config = dict(
    d_model=224,
    d_shared_expert=0,
    normalize_top_k=True,
    routed_scale=1.0,
    init_std_router=0.0117,
    head_dim=64,
    vocab_size=2048,
    attn_scale=0.125,
    parallel_block=False,
    init_std_up=0.0257,
    beta1=0.9,
    lr_head=0.00948,
    warmup_steps=200,
    batch_tokens=65536,
    seq_len=768,
)
Below are experts of layer 3 (counted from 0) of a mixture-of-experts language model. Rows are named router (the router's row for the expert), up (a neuron's input weights, with its number) and show model dimensions 0-223. Each number is 50 + 10 x the weight over its row's rms, rounded and kept within 0 to 99.
After each expert's rows: "gets" lists some tokens that make up at least twice as much of what it gets as of all text. This comes from a sample of Wikipedia text that the model never trained on. Tokens count by the router's weight.

# expert 1
router:46 52 42 79 48 59 44 50 45 49 49 58 49 59 60 54 51 67 57 53 48 69 36 54 51 51 52 50 66 28 44 47 49 48 50 42 71 52 57 42 47 50 55 43 66 46 56 51 50 39 62 44 48 62 48 58 50 66 37 53 56 33 50 47 48 52 57 44 48 57 43 39 50 51 59 57 51 46 45 56 39 48 55 60 51 39 62 43 31 48 59 49 61 54 34 45 26 47 51 56 47 57 50 42 62 33 36 57 49 59 35 42 48 48 57 84 39 47 49 42 39 46 42 58 55 40 59 48 46 70 41 37 41 44 63 56 42 54 55 36 63 29 47 41 26 49 53 39 68 41 51 65 42 67 63 44 43 41 52 60 26 43 51 39 67 55 46 49 52 54 50 59 43 33 65 48 54 58 35 39 46 28 35 45 67 53 35 45 62 57 36 46 52 52 43 61 49 52 52 70 62 54 60 55 38 49 45 63 50 63 62 28 47 49 41 76 35 45 57 44 62 36 45 49
up8:41 42 35 56 42 57 85 69 66 53 29 26 48 37 56 38 51 64 56 43 63 72 38 39 68 51 35 52 57 47 47 35 45 55 57 61 48 39 56 49 51 55 39 48 41 59 39 54 56 71 48 46 32 46 38 47 45 66 49 55 63 49 50 54 49 36 67 33 37 40 35 51 39 46 67 41 50 63 45 52 33 50 41 53 63 52 53 61 39 47 58 40 46 47 46 66 56 38 49 47 57 49 48 52 65 50 50 48 47 63 49 61 58 51 45 65 45 32 48 62 53 47 45 56 49 46 54 37 58 72 35 47 60 35 52 52 57 44 46 42 55 47 48 49 48 51 48 49 39 54 54 37 58 46 53 54 39 46 53 70 50 76 55 51 34 39 43 42 42 40 51 52 57 55 54 46 62 49 43 50 38 50 51 53 49 70 53 48 52 46 47 65 80 55 50 43 60 41 46 68 33 45 31 48 62 60 39 46 55 45 63 57 53 48 42 60 61 67 28 54 35 38 43 44
up9:53 54 55 49 24 47 35 53 56 46 72 30 40 38 48 54 50 58 68 57 52 67 50 45 51 72 35 30 52 44 61 68 51 48 46 38 39 56 49 57 49 35 41 52 52 72 37 55 38 46 47 54 51 48 65 50 52 63 51 54 62 50 50 44 52 46 42 45 41 40 63 52 55 46 38 42 43 55 50 57 63 75 57 57 42 50 78 44 46 47 54 52 68 46 47 66 59 46 48 36 37 47 38 55 41 50 52 43 62 56 35 50 29 51 60 56 62 61 30 64 40 48 57 40 59 33 42 38 48 37 53 65 40 30 63 69 34 47 60 42 50 43 55 67 47 34 61 36 40 58 56 57 49 64 43 49 67 43 44 59 41 44 41 53 38 57 60 49 54 39 77 36 57 62 52 61 39 44 38 65 40 47 44 51 41 56 56 49 52 40 63 46 54 61 48 37 51 59 61 39 60 43 44 45 58 45 63 58 47 52 45 60 46 34 35 59 40 40 37 47 44 45 53 55
up10:36 56 40 48 50 63 45 56 47 77 47 48 51 37 46 53 58 46 45 56 54 55 36 55 60 53 51 51 28 42 51 43 45 38 50 58 36 62 63 42 52 49 64 60 53 75 72 53 38 45 45 36 61 42 55 49 47 54 48 43 47 53 33 55 57 45 42 35 31 51 55 53 40 36 41 48 50 61 37 57 36 63 37 41 50 50 55 41 44 56 57 60 58 47 63 50 39 26 55 36 35 41 37 44 66 35 53 64 46 50 48 65 51 37 65 54 61 56 25 55 55 44 54 54 21 46 59 45 53 53 55 51 50 43 42 45 51 40 58 44 42 44 48 61 38 32 53 56 30 59 36 61 42 48 49 63 66 46 46 49 63 60 49 42 39 40 41 46 56 50 72 56 70 57 39 49 38 45 42 60 51 67 34 51 39 63 55 58 60 44 36 50 59 56 55 56 37 46 57 67 58 56 49 52 57 62 71 69 43 59 41 54 43 65 53 71 46 42 47 36 42 38 33 49
gets: "\n", "-", "|", " S", "S", "A"

# expert 5
router:41 56 50 44 55 42 48 47 55 47 41 58 52 44 47 50 57 31 47 57 45 40 62 48 47 51 39 51 44 55 53 47 47 63 54 54 35 52 56 43 56 56 41 53 57 51 51 43 41 58 43 44 55 05 56 53 32 54 56 51 37 68 42 57 29 45 63 60 55 45 66 58 51 30 44 45 54 46 40 68 39 72 44 60 57 61 49 44 54 46 54 33 48 63 34 55 51 54 69 60 49 25 44 34 41 56 50 39 58 46 34 61 54 47 56 59 58 39 47 56 64 52 38 54 55 58 43 53 47 49 34 38 66 54 52 51 62 42 48 38 34 49 62 64 53 52 57 36 44 45 34 48 59 60 50 55 56 53 46 51 52 39 63 52 48 42 52 53 53 53 58 39 58 58 45 53 47 56 58 53 39 56 45 42 49 21 60 55 48 51 52 37 47 68 60 40 41 58 42 24 71 43 55 38 62 49 42 61 39 36 30 71 31 56 48 64 53 48 41 76 71 41 46 42
up4:29 59 64 52 40 53 40 52 60 67 51 37 53 46 57 47 55 62 54 51 64 58 62 69 47 59 46 50 30 55 60 43 54 67 56 34 39 31 61 59 51 41 39 59 53 58 71 69 39 51 53 61 29 60 48 36 35 57 47 63 49 51 55 47 47 56 77 31 56 55 69 59 56 30 43 47 56 53 44 47 57 64 56 54 40 44 49 53 44 62 39 47 34 51 49 57 48 75 55 45 51 47 44 45 67 51 52 40 44 48 52 60 56 44 46 59 47 53 39 40 57 33 48 62 48 59 38 53 45 34 22 53 44 60 67 44 48 37 38 52 58 47 36 49 38 41 45 43 43 47 53 56 35 60 44 53 57 52 52 50 40 58 42 44 32 60 47 51 31 45 58 56 51 53 54 52 47 57 57 61 62 51 68 59 33 33 57 54 45 59 45 64 67 62 54 51 49 51 40 33 38 59 42 32 47 33 36 51 48 33 59 48 47 43 39 34 56 61 52 60 52 33 61 36
up5:39 46 58 38 68 62 42 38 47 60 60 55 42 48 39 38 48 46 34 38 63 52 43 46 51 56 34 47 42 55 53 46 55 59 60 42 40 32 55 47 62 40 47 63 47 59 36 31 46 66 45 46 56 56 44 42 49 43 61 39 40 23 72 46 56 66 57 31 49 50 48 35 57 51 45 41 51 56 45 63 39 51 55 58 47 68 63 43 45 51 53 60 36 43 50 52 54 60 47 42 62 53 30 57 46 44 48 76 68 43 53 66 56 54 56 51 46 51 58 60 32 53 76 58 44 73 52 34 33 58 52 26 43 55 37 60 44 52 53 60 59 60 42 46 46 42 53 53 52 40 58 51 47 54 45 44 34 61 55 47 54 44 48 42 39 56 46 57 62 57 45 60 50 44 56 44 28 47 61 51 37 48 39 65 58 64 63 48 54 51 62 53 48 47 27 48 42 45 49 51 47 53 70 47 53 60 69 48 27 56 56 50 77 61 56 39 56 48 49 66 54 53 28 50
up6:43 43 39 48 34 55 72 51 51 50 43 57 45 59 51 54 56 57 40 44 44 50 32 56 50 41 38 45 55 53 61 47 55 51 62 60 63 41 51 41 40 64 53 67 47 74 48 44 64 55 54 49 69 39 54 45 52 24 35 44 31 60 44 49 39 48 63 75 59 55 43 61 58 58 47 58 35 71 44 48 53 53 55 51 52 39 50 40 39 39 45 39 46 51 44 46 54 41 57 36 48 46 66 51 58 49 54 39 57 48 52 48 53 52 49 44 38 45 53 52 57 55 50 37 52 54 53 60 46 63 38 47 42 62 42 80 43 37 41 29 38 44 36 49 57 45 46 55 48 59 44 39 61 55 29 39 34 46 48 57 45 73 34 64 53 46 61 36 38 65 60 41 44 52 56 57 38 47 54 73 52 63 39 32 73 55 50 64 37 63 49 49 38 58 63 50 62 48 63 63 27 33 68 67 33 41 44 56 50 46 65 58 49 59 44 57 41 52 44 53 58 56 49 47
gets: ".", " of", "ed", " to", " was", " and"

# expert 4
router:45 50 53 38 56 67 61 49 40 44 48 41 55 44 62 52 62 42 44 59 41 56 33 50 50 43 55 45 50 57 44 37 78 70 64 62 48 32 44 54 50 48 73 62 40 61 48 55 62 54 43 44 54 52 56 55 61 40 46 65 55 44 49 39 48 45 47 52 59 51 59 68 35 60 59 63 50 50 60 30 51 22 41 35 54 43 41 70 57 46 61 62 47 56 61 52 48 51 36 37 43 61 51 61 50 57 45 69 50 31 56 57 57 72 40 42 48 54 49 44 45 50 45 30 45 61 49 55 38 47 50 41 50 55 69 71 47 71 41 50 51 48 55 48 50 55 39 43 36 49 41 35 54 45 56 52 24 35 37 44 68 59 43 55 56 46 43 50 55 41 32 51 32 55 41 53 38 52 63 51 65 48 58 50 43 51 45 36 38 34 47 45 30 40 44 51 62 54 42 44 35 54 53 48 64 50 52 48 70 56 65 71 60 55 56 46 64 48 53 66 33 51 64 43
up4:47 48 57 52 45 35 47 51 39 67 47 50 57 37 52 51 45 46 61 52 62 61 37 35 45 63 44 61 56 43 61 51 68 47 58 45 41 60 42 23 45 52 65 58 61 51 54 61 35 61 50 55 57 59 56 53 71 50 63 33 44 25 49 50 42 55 44 54 55 58 40 61 42 49 37 41 60 54 54 28 62 63 57 28 41 36 48 66 49 47 51 63 42 64 64 57 43 59 57 39 45 42 52 70 45 41 61 41 51 52 43 64 51 37 45 36 47 43 52 47 59 61 53 42 39 37 63 49 65 48 45 52 38 45 71 53 62 54 40 58 45 48 50 57 22 55 59 42 54 63 44 57 55 47 72 51 47 53 70 41 41 46 50 63 51 52 58 35 49 36 62 47 67 52 59 59 46 30 55 46 52 59 35 45 54 40 40 41 52 66 55 46 45 50 50 33 63 49 58 47 49 44 43 56 34 53 41 52 29 29 62 59 41 49 50 52 46 33 66 53 56 61 25 56
up5:41 35 57 46 55 45 63 48 55 52 49 47 69 42 49 43 49 51 62 46 52 53 56 52 49 39 40 46 37 57 43 63 62 56 33 31 47 53 64 46 63 56 64 38 52 56 48 51 48 53 42 51 39 71 44 59 56 49 73 45 59 39 44 57 43 46 67 51 44 45 55 60 52 41 50 38 65 63 52 51 39 40 59 42 35 58 45 50 55 53 49 40 42 47 56 52 57 55 53 44 48 58 43 53 61 57 37 39 59 31 45 34 39 52 47 59 36 61 32 66 60 41 55 69 46 50 32 52 36 72 68 66 59 43 51 41 54 55 34 53 34 50 56 56 44 47 38 59 46 70 56 60 58 72 62 64 36 64 67 43 56 65 45 30 45 56 32 42 46 33 49 55 36 46 49 46 55 37 62 34 28 50 36 51 48 51 56 66 43 61 53 39 44 56 32 49 58 43 52 59 59 41 56 37 68 54 59 61 58 32 47 41 64 53 57 54 43 25 66 42 49 63 48 40
up6:58 62 68 58 50 49 55 55 66 52 42 59 43 56 35 35 27 57 41 34 52 63 54 65 55 53 62 51 60 32 57 51 47 34 41 40 45 52 59 33 76 61 48 56 51 32 47 58 42 54 38 51 59 46 52 50 62 42 32 61 64 57 48 54 38 41 42 65 25 64 47 57 54 71 39 50 22 61 36 44 59 56 44 33 51 53 45 36 50 38 37 54 45 48 54 60 74 61 43 56 46 49 33 49 55 50 44 47 58 51 60 47 50 50 49 56 72 49 42 53 37 32 59 40 35 51 52 62 38 50 54 40 60 51 60 54 42 63 52 43 45 50 44 43 63 35 48 46 40 43 64 60 58 39 51 69 46 44 60 46 62 55 57 48 51 52 32 60 54 49 67 56 39 49 49 51 57 31 51 61 56 41 44 56 45 41 59 55 47 59 35 44 55 61 53 37 74 55 55 45 58 33 42 51 67 68 39 54 49 70 44 40 39 49 50 46 43 65 45 41 45 57 34 60
gets: "n", "t", "e", "o", "g", "ar"

# expert 7
router:53 59 49 51 46 29 46 64 41 48 58 47 44 33 47 46 46 61 57 46 54 42 61 61 57 43 37 51 52 75 56 52 27 34 44 31 61 46 22 29 38 54 53 39 38 51 46 53 38 42 57 48 54 61 50 56 57 31 34 45 40 61 54 55 63 44 43 39 60 59 47 56 42 57 51 51 42 53 62 46 45 50 43 52 29 60 51 56 42 49 35 62 40 51 60 56 47 56 49 49 42 68 58 49 51 61 68 61 62 63 35 72 45 40 49 38 49 57 57 51 47 52 54 50 50 44 29 54 46 44 44 52 55 50 54 37 65 33 55 34 40 73 41 42 45 50 57 39 59 45 57 37 48 41 47 38 60 54 54 67 43 70 48 54 34 53 56 55 58 60 55 52 70 52 25 47 60 59 57 53 44 63 63 56 49 46 58 57 52 66 46 73 53 44 48 43 42 49 43 55 26 49 45 57 50 51 45 53 42 67 32 48 55 57 67 28 69 47 59 37 52 50 45 65
up4:64 45 55 68 49 40 68 47 61 56 56 38 57 70 59 51 29 49 54 63 55 47 51 45 38 40 58 51 49 34 26 68 31 41 59 35 60 53 50 47 41 62 38 51 30 54 41 60 61 47 32 45 51 67 36 49 46 57 59 60 35 53 59 48 40 45 43 37 44 31 66 35 38 57 56 49 22 46 56 52 53 42 49 51 51 57 44 40 48 60 50 39 48 56 44 51 48 49 46 37 42 57 62 64 60 42 43 47 64 61 39 45 44 62 58 42 41 79 42 56 69 66 74 40 46 41 51 36 57 55 47 39 53 43 41 48 52 50 50 50 51 51 34 51 57 61 66 41 42 48 41 49 63 52 39 55 63 43 54 54 65 45 54 51 55 53 40 50 56 60 64 47 65 46 48 51 49 59 36 43 45 45 45 66 42 55 49 64 62 50 34 58 57 49 46 49 57 50 25 47 48 65 75 52 73 39 56 47 47 40 45 41 33 50 42 30 47 62 55 37 37 52 53 56
up5:52 50 68 41 51 38 39 53 47 61 55 41 53 60 53 71 62 46 53 42 45 39 44 49 62 54 60 58 57 45 53 67 59 50 45 35 58 41 57 56 30 44 45 52 45 37 53 51 51 55 32 50 66 54 36 55 60 57 53 60 40 42 49 51 31 47 29 69 54 36 55 53 47 42 56 32 65 43 41 68 52 44 40 50 67 60 50 46 43 48 50 63 53 49 48 69 43 57 30 55 52 26 45 63 69 41 46 41 39 71 46 35 46 45 52 43 47 57 49 39 61 55 54 46 44 60 46 32 64 59 35 53 41 60 55 39 32 44 45 52 34 43 57 47 62 30 52 65 40 74 55 60 34 56 51 38 46 66 67 65 46 67 45 37 41 35 48 57 65 53 46 52 53 58 60 50 48 52 55 42 47 48 45 53 40 63 52 40 63 43 57 38 53 51 73 36 38 37 49 44 51 59 35 44 60 44 62 35 60 57 53 32 66 56 45 40 59 49 52 58 68 35 53 52
up6:41 61 50 43 59 52 41 64 30 56 58 71 61 53 49 47 36 54 70 51 60 68 57 49 42 41 61 46 45 50 35 44 58 49 53 56 57 44 49 56 50 54 48 67 57 64 60 41 35 41 60 67 56 29 52 42 66 44 49 68 41 58 40 55 36 41 44 49 45 54 57 52 54 44 43 56 47 50 40 55 59 61 49 43 43 42 54 30 60 53 39 36 47 35 63 33 54 50 58 54 48 69 42 52 52 43 42 63 47 32 61 51 47 47 53 51 60 44 41 58 50 63 42 48 47 50 69 70 39 46 53 56 55 47 49 36 46 36 62 29 57 38 45 45 53 49 55 52 58 58 51 56 55 77 46 65 54 54 69 64 32 37 57 67 59 63 48 66 45 50 53 41 46 56 55 44 29 42 51 51 59 52 51 56 82 35 57 46 39 56 51 38 41 45 39 42 40 51 54 33 25 50 47 54 42 40 57 46 64 38 48 51 49 46 22 41 43 32 52 68 40 51 43 49
gets: ",", " in", "or", " 19", "c", "a"

# expert 0
router:41 37 39 44 50 58 48 49 68 59 35 51 48 70 44 53 53 40 52 31 51 64 65 61 42 48 48 39 46 33 45 57 53 54 45 57 44 60 59 58 47 43 53 58 44 40 49 46 55 67 35 49 59 55 51 41 44 57 49 41 64 42 42 61 56 75 44 69 33 48 43 37 58 52 49 40 45 61 56 60 48 21 44 50 51 51 58 41 65 52 47 58 63 43 39 59 64 44 78 41 57 55 53 59 50 55 71 52 51 27 72 24 54 44 58 51 54 42 37 50 40 42 46 50 53 43 50 64 61 46 63 63 47 65 38 37 63 56 47 40 57 38 44 41 51 57 34 64 50 63 41 25 51 36 55 57 55 53 51 42 54 51 49 51 49 34 60 45 38 45 36 51 61 34 77 57 57 43 51 47 50 52 56 42 56 53 64 58 57 37 54 60 63 40 44 45 51 45 52 64 39 50 61 50 32 43 46 47 49 40 46 49 70 45 56 54 66 40 56 61 63 69 43 63
up4:50 35 54 33 67 42 45 56 42 55 56 60 49 48 46 52 64 58 56 50 54 60 55 51 68 29 51 57 41 57 50 45 51 32 39 60 61 37 71 60 34 41 40 38 53 71 54 58 63 48 38 31 57 60 40 48 51 38 59 47 65 50 41 36 46 59 52 46 73 56 47 58 50 57 34 44 62 54 44 50 48 27 54 53 45 51 28 33 49 42 50 58 40 45 60 48 44 45 44 53 49 58 40 78 38 52 58 53 63 58 43 35 43 53 39 59 42 52 45 45 48 53 45 54 40 53 38 48 45 42 65 43 46 46 43 46 53 54 27 50 53 56 43 52 55 43 47 55 69 54 38 78 48 58 54 47 51 69 58 61 32 48 74 67 52 42 58 53 46 48 32 43 63 51 60 50 50 47 51 57 59 51 76 67 52 42 63 42 42 42 56 42 52 54 36 78 44 55 55 53 58 64 50 64 41 66 52 48 45 36 41 47 46 39 49 42 30 37 50 42 42 62 62 50
up5:40 55 68 54 44 53 44 78 53 65 38 36 44 47 46 46 58 57 60 40 54 51 38 42 43 45 41 40 36 29 48 78 45 59 61 62 51 57 61 40 41 52 44 48 51 55 50 45 45 72 50 56 59 56 44 56 44 55 72 56 55 52 52 59 45 44 53 61 42 59 39 49 46 51 45 50 49 59 47 53 73 44 38 43 63 51 54 38 56 56 43 47 48 50 52 34 22 50 42 51 67 45 53 34 39 61 52 37 38 49 35 47 55 47 47 58 55 50 35 53 55 46 68 60 61 44 38 50 52 43 45 72 49 38 37 57 57 65 55 74 59 40 44 49 43 53 36 56 58 61 42 52 40 39 35 62 47 45 39 53 68 53 49 57 49 68 43 35 48 42 55 58 34 35 44 60 61 50 44 48 40 74 68 44 59 45 68 34 37 53 34 51 39 40 52 63 44 40 50 35 41 46 55 49 40 52 34 46 44 58 55 64 47 58 73 51 36 46 73 51 54 48 57 55
up6:88 54 49 37 47 52 64 54 57 50 62 53 57 42 53 60 57 63 36 63 49 56 55 52 45 46 68 56 56 50 38 54 44 46 59 66 30 58 61 47 48 67 41 44 57 36 52 48 45 47 50 63 67 57 44 47 46 45 52 55 58 43 49 41 48 57 52 59 58 57 17 50 42 51 62 45 50 56 39 66 58 62 57 38 48 59 51 41 56 42 67 36 40 54 72 33 49 48 43 36 47 45 55 48 47 65 68 41 47 63 59 51 43 40 46 59 45 58 51 47 32 49 44 61 39 64 64 54 55 53 47 56 43 58 52 48 54 52 43 61 49 56 53 44 52 57 56 46 40 47 47 46 48 59 46 71 58 69 64 34 39 43 52 49 45 48 58 39 47 23 37 53 46 52 47 54 39 44 42 51 48 24 53 29 35 34 48 59 47 35 52 31 64 38 50 70 41 51 76 48 38 52 49 43 40 50 56 33 60 38 62 45 44 53 57 52 54 21 58 63 54 49 53 45
gets: ")", "\"", "w", "el", "y", "an"

# expert 6
router:52 53 48 61 56 52 57 39 43 47 61 52 42 29 42 57 30 50 50 62 57 20 66 44 60 45 48 63 49 51 44 57 54 32 43 56 57 60 44 49 54 34 40 57 42 70 47 37 44 50 57 66 49 61 54 48 51 45 44 55 64 48 53 53 40 50 47 57 40 38 38 56 70 35 55 56 47 45 33 54 58 61 49 54 65 43 50 64 58 50 58 57 48 31 42 35 58 51 41 33 51 29 39 52 55 57 57 45 36 49 63 55 39 42 34 47 53 52 71 56 54 55 57 39 55 45 66 52 56 43 44 64 49 60 34 46 32 49 69 59 46 61 73 46 65 41 55 62 39 63 62 59 45 40 47 21 60 48 47 53 50 33 51 45 55 53 54 46 50 42 63 43 39 55 45 45 49 28 54 63 51 46 72 58 56 59 49 40 59 52 54 35 63 54 49 61 55 49 38 37 56 50 42 72 41 53 58 35 41 54 58 30 54 42 32 43 58 51 36 27 56 54 56 48
up0:34 57 57 56 45 41 56 64 48 62 64 43 44 55 53 41 38 60 62 52 64 41 63 66 59 57 42 67 41 37 43 36 53 41 36 25 63 44 39 41 54 44 52 44 61 54 57 48 50 45 53 30 33 45 64 79 45 50 48 55 50 60 40 41 54 62 30 59 65 63 44 39 42 62 46 36 61 59 36 67 61 39 62 49 63 50 31 73 49 58 46 50 49 59 48 30 56 52 51 38 59 43 62 44 44 48 41 33 36 46 71 47 60 49 48 66 61 51 61 56 41 59 57 59 63 50 49 51 62 52 60 54 53 45 56 53 55 45 37 58 46 54 44 29 32 45 51 36 67 51 51 44 40 48 57 73 38 33 37 49 41 61 56 41 55 56 41 23 49 37 56 46 37 47 62 45 45 44 64 55 39 48 42 47 56 57 63 46 55 49 64 52 49 54 55 57 51 48 54 47 44 43 64 34 46 44 64 52 42 68 68 44 41 53 53 65 42 46 61 45 41 58 55 51
up1:46 54 36 51 39 55 46 56 69 45 60 48 44 45 70 61 30 63 53 40 37 53 43 49 49 33 44 67 55 50 60 51 40 55 45 52 67 55 51 62 39 46 45 48 44 45 45 54 59 45 22 52 50 70 56 63 60 51 56 59 77 56 48 43 49 57 45 52 54 49 61 39 70 53 39 42 56 43 61 40 68 37 63 49 46 55 53 45 55 46 54 54 33 41 46 45 59 62 41 34 48 53 29 53 47 62 32 55 47 33 54 41 41 38 51 51 51 40 50 59 40 62 69 53 45 40 41 58 37 41 43 54 70 64 36 58 42 37 62 52 58 60 64 33 38 65 56 55 52 56 46 57 64 45 52 44 51 56 63 36 49 61 57 70 56 58 52 67 30 32 59 47 59 43 42 44 51 61 42 53 52 41 61 40 34 46 39 42 32 44 37 51 44 60 49 33 52 38 48 26 55 40 42 69 52 59 65 47 55 62 56 40 62 56 41 48 37 51 65 61 58 43 58 45
up2:60 75 56 48 56 60 47 36 47 43 39 44 39 54 57 44 39 67 43 55 55 50 65 71 60 73 42 63 58 60 45 48 58 43 42 50 50 62 52 46 47 63 70 66 40 43 63 67 47 49 68 50 59 65 63 62 49 53 47 71 40 37 22 42 34 39 46 54 58 46 61 43 55 52 54 58 48 40 48 53 47 48 58 52 59 39 33 47 48 51 36 49 37 49 64 45 43 49 37 47 51 44 39 41 31 47 52 42 49 53 64 32 51 46 59 51 62 58 41 35 55 45 47 58 50 17 48 39 70 56 51 58 44 31 57 45 27 44 51 56 33 52 44 56 52 49 56 30 59 48 39 53 38 49 44 64 71 63 39 49 47 56 43 70 37 65 44 56 58 41 33 46 43 47 35 46 42 52 46 54 44 57 53 50 40 37 55 54 54 66 50 57 47 62 52 46 38 64 61 52 71 51 51 57 39 63 50 52 43 37 58 48 61 39 44 43 50 41 43 43 66 47 59 55
gets: " ", " |", " (", ":", ";", " and"

# expert 3
router:66 45 54 50 58 37 44 47 47 48 63 49 46 67 52 47 47 51 49 39 51 47 45 44 58 64 55 56 58 57 66 50 53 30 49 58 30 45 69 61 57 57 41 41 69 49 52 60 61 42 38 48 33 49 42 43 48 65 67 58 40 46 68 43 61 32 53 41 52 49 52 43 56 43 48 41 57 41 31 38 85 63 71 45 47 52 55 36 53 61 36 47 43 54 67 47 56 50 34 67 45 45 36 62 41 41 48 37 48 54 58 29 60 56 41 36 45 48 43 46 50 56 61 63 47 63 53 40 48 40 65 57 49 38 55 34 37 44 39 66 55 41 31 50 52 45 57 75 53 39 42 69 46 65 37 75 43 65 57 32 59 50 54 49 46 62 54 46 51 54 49 48 50 58 54 42 51 51 47 49 55 48 41 53 45 68 51 56 52 55 59 65 48 48 57 53 50 47 55 45 48 47 51 12 48 46 57 52 51 42 56 45 43 55 55 38 34 64 27 43 40 60 52 52
up8:75 53 46 50 46 45 52 56 54 52 38 73 57 49 43 64 44 31 36 53 54 46 46 22 65 35 41 70 42 60 55 73 68 62 40 39 31 48 49 46 59 34 39 51 47 50 53 65 35 44 49 56 65 64 57 45 47 58 52 41 51 60 47 44 52 48 42 61 40 39 42 33 31 68 50 52 58 45 57 52 33 56 54 34 40 51 32 39 55 42 37 57 46 47 63 57 57 54 54 54 38 31 41 45 66 48 46 33 44 66 55 57 49 52 50 38 46 45 48 52 65 34 52 53 49 37 52 52 52 53 26 48 46 37 75 42 47 40 50 61 54 37 52 50 50 40 58 53 57 33 50 38 60 68 52 49 40 45 57 60 48 58 42 55 56 53 62 53 41 50 63 50 39 48 55 60 53 46 40 65 55 56 50 45 30 37 52 25 45 57 50 54 50 40 75 64 55 46 49 50 72 49 53 58 48 41 54 59 53 38 56 58 44 48 45 60 63 54 57 54 51 44 75 46
up9:39 34 55 60 35 44 60 61 28 60 51 45 61 53 49 32 53 62 47 53 54 55 44 54 66 27 38 52 56 44 41 62 28 48 56 52 66 60 49 42 65 48 47 45 51 72 71 50 42 48 44 45 50 42 62 31 60 24 51 42 51 47 33 50 66 38 42 57 52 38 48 42 47 47 61 65 52 51 35 58 56 70 62 48 57 56 40 55 46 64 38 42 46 43 33 52 51 46 41 57 51 57 47 34 52 40 46 46 65 63 50 43 46 52 44 46 57 33 52 59 32 54 28 39 39 31 62 42 68 47 49 57 48 35 45 56 42 50 62 48 43 56 45 55 63 61 49 48 62 53 53 30 53 50 51 52 47 42 44 46 47 38 60 72 52 40 63 62 54 61 40 64 49 55 55 66 60 43 54 42 56 49 51 53 52 55 35 62 63 63 43 42 38 64 28 39 49 52 70 58 58 30 51 65 46 45 52 54 52 50 45 50 52 56 67 55 45 41 67 56 59 59 45 75
up10:49 58 59 49 56 50 28 49 44 46 49 43 50 36 54 66 69 53 39 44 47 45 51 65 56 29 49 44 52 55 54 58 49 45 54 51 34 58 68 44 57 27 47 66 53 68 62 61 50 40 42 39 42 52 58 58 54 66 39 36 71 56 11 47 70 50 36 71 56 48 48 26 26 54 56 57 63 50 68 42 47 55 53 48 47 42 49 52 45 47 60 54 57 47 43 31 50 58 39 48 51 45 46 49 47 46 56 54 44 49 66 39 63 60 62 46 59 47 53 47 61 51 60 41 38 58 48 47 22 35 55 60 35 47 44 48 33 32 51 47 44 47 47 50 64 48 67 49 46 41 49 31 46 62 19 47 58 44 64 54 41 50 49 52 42 57 46 52 55 50 51 41 48 50 53 61 51 43 47 42 46 36 69 61 56 53 65 49 56 61 44 46 47 49 62 63 60 49 74 37 55 61 51 57 40 62 47 30 46 53 48 61 53 49 33 46 56 42 64 47 56 44 52 52
gets: "s", " the", " a", "ing", "al", "er"